Experts of a small language model.
Experts: 4 picks a token, a shared expert of 64 neurons.
Training: a variant of Adam for the experts, 550M tokens, 8886 steps.
Below are experts of layer 6 (counted from 0) of a mixture-of-experts language model. Rows are named gate (a neuron's input weights, with its number), up (a neuron's input weights, with its number), down (a neuron's output weights, with its number) and show model dimensions 0-127. Each number is 50 + 15 x the weight over its row's rms, rounded and kept within 0 to 99.
Before each expert's rows: "comes before" lists some tokens at least twice as common just after its tokens as in all text; "gets" lists some tokens that make up at least twice as much of what it gets as of all text. This comes from a sample of Wikipedia text that the model never trained on. Tokens count by the router's weight.

# expert 23
comes before: " | ", " |", ".", "0", "–", "3"
gets: " | ", "0", "2", "3", "1", "4"
gate14:10 47 65 48 71 28 71 72 31 59 48 44 64 59 57 81 68 68 44 32 40 21 60 36 67 56 38 54 48 64 45 52 47 51 55 45 62 52 68 33 43 48 43 70 43 50 63 38 26 52 49 50 23 66 42 36 49 52 64 34 41 68 53 67 28 55 57 64 47 47 63 62 62 59 74 38 65 48 36 24 63 38 24 31 53 35 61 57 56 66 64 36 58 40 64 24 53 18 56 32 39 62 26 54 49 51 49 32 86 72 48 56 38 34 39 28 86 73 31 46 48 38 33 57 38 52 20 56
up14:34 47 75 94 48 42 52 48 58 54 47 35 69 57 58 37 59 46 29 40 54 48 47 61 53 51 44 40 60 66 65 49 52 52 49 47 63 39 34 19 08 36 55 27 48 62 47 62 36 62 50 56 57 46 65 49 39 51 99 69 53 20 22 46 36 59 64 45 33 46 29 37 48 64 28 60 55 90 43 32 78 62 39 48 77 44 60 51 78 48 75 57 40 62 40 49 42 37 41 22 39 37 48 53 68 36 52 67 35 48 40 42 41 55 29 27 73 55 22 50 55 29 48 46 32 42 42 44
down14:29 29 61 19 69 52 62 62 45 15 60 66 40 57 60 34 62 59 71 50 40 67 72 63 63 33 58 52 63 76 53 40 50 49 37 43 51 22 37 43 24 52 44 60 42 71 66 58 51 61 38 42 53 33 50 75 62 59 49 71 06 42 42 37 27 47 46 61 44 78 34 37 49 57 55 30 19 44 28 41 57 53 61 74 70 65 57 45 48 46 37 36 68 51 40 52 28 49 62 62 36 65 59 73 40 26 66 28 62 65 64 69 32 59 31 28 29 53 57 48 78 62 59 34 62 49 53 34
gate15:57 55 59 58 66 28 48 71 35 94 48 47 54 39 23 60 59 39 58 56 58 40 40 89 42 39 29 55 59 25 45 51 60 47 39 52 45 65 59 26 63 39 64 24 28 56 53 51 73 60 51 33 45 48 69 52 62 27 45 56 53 64 44 52 55 47 47 34 54 44 32 42 39 35 52 49 72 78 34 42 50 26 54 41 54 12 44 77 79 34 67 64 58 45 53 56 57 70 52 43 29 28 42 54 29 30 40 18 56 63 62 63 43 55 66 75 30 43 58 71 52 16 62 41 60 34 24 60
up15:66 53 58 54 59 71 21 40 56 59 70 59 86 41 20 71 15 47 60 53 51 59 38 46 23 49 50 47 76 59 29 53 10 55 55 33 55 43 43 41 50 64 21 52 58 61 42 55 58 45 61 47 85 41 52 92 77 50 45 39 47 63 50 56 11 45 51 70 49 84 45 56 48 52 43 63 28 30 53 52 42 69 59 45 39 60 40 61 54 39 45 52 48 34 59 53 54 30 45 71 49 57 25 65 64 41 57 65 42 52 33 17 29 65 26 68 47 66 48 55 50 74 50 49 49 34 60 57
down15:39 49 40 44 31 69 35 52 53 42 35 46 61 58 51 54 58 34 32 31 48 44 59 51 48 19 47 61 17 47 46 46 70 27 18 37 80 60 50 49 30 39 74 47 61 39 41 46 42 56 61 52 41 53 39 53 53 60 43 45 73 23 40 40 69 43 41 61 52 54 82 13 45 56 57 36 59 54 60 48 25 36 33 45 66 41 58 53 25 46 47 29 65 57 74 73 33 70 52 34 33 49 73 63 79 34 69 62 25 34 28 44 53 21 66 31 58 49 54 56 60 34 65 15 44 70 43 23
gate16:71 44 42 63 54 20 46 44 47 68 68 39 61 41 41 29 41 52 55 38 40 67 63 15 28 22 49 73 69 72 59 26 68 56 45 25 75 27 62 44 41 54 47 54 47 70 54 50 46 42 58 84 37 55 50 42 56 40 69 35 75 76 71 34 45 36 55 36 22 50 47 28 62 81 33 50 82 59 53 32 60 28 44 34 41 33 52 58 33 40 64 44 15 50 76 68 33 53 48 37 65 37 56 49 48 64 60 55 60 34 61 41 66 49 65 63 57 74 52 50 61 58 73 69 47 54 35 54
up16:39 73 57 44 40 75 40 61 63 41 65 56 66 56 57 42 67 55 60 49 46 39 35 66 64 56 61 52 30 37 33 48 09 49 41 57 39 71 32 65 57 32 31 49 73 19 51 80 66 42 48 34 68 41 49 59 55 19 45 63 36 24 19 81 77 42 72 68 54 52 38 85 52 31 65 52 52 30 55 72 41 57 40 73 63 57 72 42 60 57 25 33 73 40 33 63 35 41 43 49 68 44 48 60 71 59 24 49 52 46 38 30 47 33 48 51 49 38 40 55 52 55 37 73 22 47 48 57
down16:46 34 48 49 15 51 61 56 39 47 45 40 52 27 83 70 44 49 32 52 49 09 39 48 65 32 31 37 67 34 51 56 67 48 63 44 39 51 45 54 44 45 20 54 76 55 56 20 43 41 60 18 47 58 46 45 52 52 52 56 53 49 32 55 63 31 60 61 33 59 19 42 68 46 45 63 40 42 54 58 50 70 11 54 40 48 46 37 65 41 71 57 55 82 56 32 46 53 58 57 49 52 54 50 59 79 35 33 58 50 67 37 55 46 30 54 29 30 44 53 07 47 15 70 75 40 19 51